python train.py --n_layer=11 --d_model=160 --n_experts=64 --experts_per_token=1 --d_expert=192 --d_shared_expert=0 --activation="reglu" --moe_layers=[2, 3, 4, 5, 6, 7, 8, 9, 10] --router_score="softmax" --normalize_top_k=false --routed_scale=22.5 --balance_loss=0.000126 --balance_bias=true --router_cosine_scale=10.0 --init_std_router=0.0252 --lr_router=0.00168 --n_head=5 --n_kv_head=1 --head_dim=32 --vocab_size=7247 --norm="rmsnorm" --norm_place="pre" --norm_eps=1e-05 --positions="rope" --rope_base=10000.0 --rope_fraction=1.0 --qk_norm=true --attn_scale=0.177 --tie_embeddings=false --parallel_block=false --init="uniform" --init_std_qkv=0.0262 --init_std_o=0.0 --init_std_up=0.0262 --init_std_down=0.0 --optimizer="muon_variant" --lr=0.00841 --lr_mult_o=1.08 --lr_mult_down=1.5 --lr_head=0.00801 --warmup_steps=116 --schedule="wsd" --decay_fraction=1.0 --decay_shape="linear" --final_lr_fraction=0.0 --batch_tokens=[65536, 131072, 196608] --seq_len=256 --doc_mask=true --train_tokens=618700000 --steps=4756 --dataset="wikipedia_en"
Below are experts of layer 8 (counted from 0) of a mixture-of-experts language model. Rows are named router (the router's row for the expert), gate (a neuron's input weights, with its number), up (a neuron's input weights, with its number) and show model dimensions 0-159. Each number is 500 + 25 x the weight over its row's rms, rounded and kept within 0 to 999. Numbers have three digits each.
After each expert's rows: a language model's description of what the expert responds to. This comes from a sample of Wikipedia text that the model never trained on.

# expert 45
router:493577501521531531484499478477485472536505494499460499492504505517487549491535469519438457473487497489485441526481518503510480516443475478491446485509519483493547554530497527496497481497531527496458496477467463521493455507509464521522510479535521512481491492492522488491513463494520494528482480552485487462452483529496500505498500527508485534507526508500527504510530524459497480466474521519493470507536528482506465538511498518480500493465493512518504520502478497465467511560479512
gate0:495504510494481483501444508521526473480483492540512505497508436515513475501516501506507521472487527494545492519505474512525505477506489438491488508515478507476508513528498485482526484506509505506523460487487468474557463507500472490445525520488490547504469536461520510504492449547503528515480514441494504519537444508494508541480475472517510495449491525534481525452503456477506524474507481512494486549528498473518517481469507486518451510511553506541477455510475470515482492470497504
up0:477495532466483459476476554441488497472486511503539502491472519483454490531503479480486456487467504540512531486514513496508464478524520495508469452529482509484451539524474484485491524503539512508506469474535534522489504465487470518499474500488465455477510509486505490520502447505545473464461535488520487482467521538474512466486516503515526550486476511521534498496522508453534473548493478482537492492514526490523465539527490489503511475460502486496469525460481479500489505500482524
Digits and day numbers in dates and years, plus month names and century, e.g. 24 March 603, between 1968, 1 Apr 1944-15 Nov.

# expert 52
router:483542501503552499520540534501529537511451471522518518515484492526525545494527478539497428476499503489482455476514505564490467542480515520512522499561493495490547507503519478480493495488493480472529529482470487513483528496508508545535497495498559537490446518469479485493496485521483488500508516495506540524501508527463450484502514508475484520511520470457531520498508520512515480492500489517498506522481515435493506492556526463509505540482516530516510523527471476518501517489483500
gate1:523492497478491500458506510498516466503520489439506467517494525498493453525487523545522507543468482484518517492516490483483508515476516534489517540485506471544511502527469508538488485498528500447444494503525493497478455496465495514476492487475518492508540486489486514538494468486486525562555511487467500501520476536478476440531507512445473501486503449516481481506481471528513464489508468497501500479521470458501517512510532469491457491538562517522511472477497459509473519499530496
up1:523496451482485521513533519504457495490473499479471447513485516508563504456479463495525451491515481552481482513491499510475505551535472478502491479525521504509541492533479488512489520455527518522472507467517497514517502529482455505478503475483468487526556497502510490518495481505465520520527493522507501491516555508492500538544481464449500493551495507506518480517440516447512511495500529509482514496449468522527510483489503445477450506524476481472510484510500501478537478499507502
Word endings completing concrete nouns for machines and materials before another noun, such as steam engine, rifle, tractor, electric, oil, stone.

# expert 35
router:499483482460514483546529514478506511481530474501514527462552493456510482463540454475484547490528506495526564517481514473474507426525512495517487456493496553482479482534539529474474550497520485480453481497501522496525533478525500520481473514481468493511496498492489490532512505475512527507462483476527521523543483497541535490460507507503509472510474503509512542527500509516501496472520516473504521441472506453536517502480523507523498461521526543526507499496490529485498496509493509
gate4:515559472489483485524524526494485517508484514529473540487501488496518494491492499489502499483460476495450475510491501503454499470501481520506464514478507496494526504535502498501527528502515516501473532561491498525518415525481498482465508466505510510512487503497445517508533508469500488488506524488447487504493511524510522459534542492494496468450485471448496502474517506500524531519486452479485484509436516471451498523502450487474487488516490517500492478482418458522493481510484456
up4:497449459479543453499536528473473536526546489489550476502500448516474524454520490499530489501494483490519515510529445528513500481487455479473503489545534475529470479490488514504559502488484492482507489454475526483487501488485501470492523529497503524521509504494470535486518530556520500510500521491514526494479429531495473480497465509523488500537516544520528531466469514522485543479500501522510517527515462480504533477493499507484546516506477500534541517513532517521496482499524511
Word-internal or initial st, St, trans, ost pieces in names and words, like Kronstadt, Bristol, Transnational, stomach, often German or Scandinavian names.

# expert 48
router:534543472508506514452507496525543529512482500536520479484501453526499499479529510481520471516489468531498471524526489511528473518510486472534482477494517513507557511481510445504510490455524527516528496471522447476535507506486479461531556515476492536520486473477497516540487492484477512493497519512472484510479472588492491517506484472548489472505512510529466502476518480495470500516532459502493460506514480473502472537477487506468508482487516537500553489511505486477498549481542486
gate0:491531467512506543485508545469550509500461524504500497478492571500518510466481499525489508477514508462481518523451493516492530517416513500498495521505483464511534487455438511509549534538498516541502483498509500450508519489505513468510481488480471481510506444506509552482507518512461516471475508530531499503508444511518504489531508507501541491488517520466500451510490451550483531514475498493509482509491511540520489488507502502484535512528517528525475529521471495516508509486522516
up0:523521492529497480479474503448497508484492459526484503475478468518506532456478513455487463482490478494488499472504533460454516518515507497479501451487488470546517490485497481477532500516562499553516482459509503502467534466484511504521510482518497480520519492497542503471502480496464523508499526505507559478446523543527515511532528519488481490503478509466497521480489475521458480508505460500528550491524556508513480481539495518480538502481503485507556510507482469470476481539459468
Numbers and blank entries inside table cells, especially chart-position tables (Ultratop 50, Billboard) and sports league standings.

# expert 15
router:500527510535503486492455496452491518473494481509512501517557484492477472546524497457488514560526502497533468528454537463552560522518497507467494493532498451537479464505516484500503525522480515459502491526493494520459492500530511500535481524512497487532516471504517518489574511488487504460540501462523473484498466459507506466489492497486495486469507474539510526499491486491516504492509514534467522470499516518436493502480484533488518515479469476492486529507534493519473499539523538
gate5:469502514493508492523493532445470488484502527517510489523515489489484514503502497525526519474517502534514467523516553529505488499544484470498488501480497479496519514539474502482513562500514470459499499526516498487508461509499495545513540514435518487480494487476500472492540494504501492531536481543500518452508441502507485493505452501505497499526500503489504515489483473481518467511530456521446486514497535540461526476497488480535485516465483471486429448502465427485489470521507521
up5:510485528487520496503460526493488510522492486485471487493500460476465499552510486538526506484467479527533461478501513497519474520525535454476546507477472482507485483517522462497474478506522498490505472505518515467505524516509532493538498522558510546497489510439511533493469437463523487505518489499451490536477439538500547467501459473516508502524495527509508514486514504520552504513490505517478534502536523525520540509551472506511524510517465464533504490510520453497522490491503535
First pieces of verbs split after a subject or auxiliary in narrative prose, like at-tract, ret-aliated, sw-apped, en-joyed, plus words like that, said.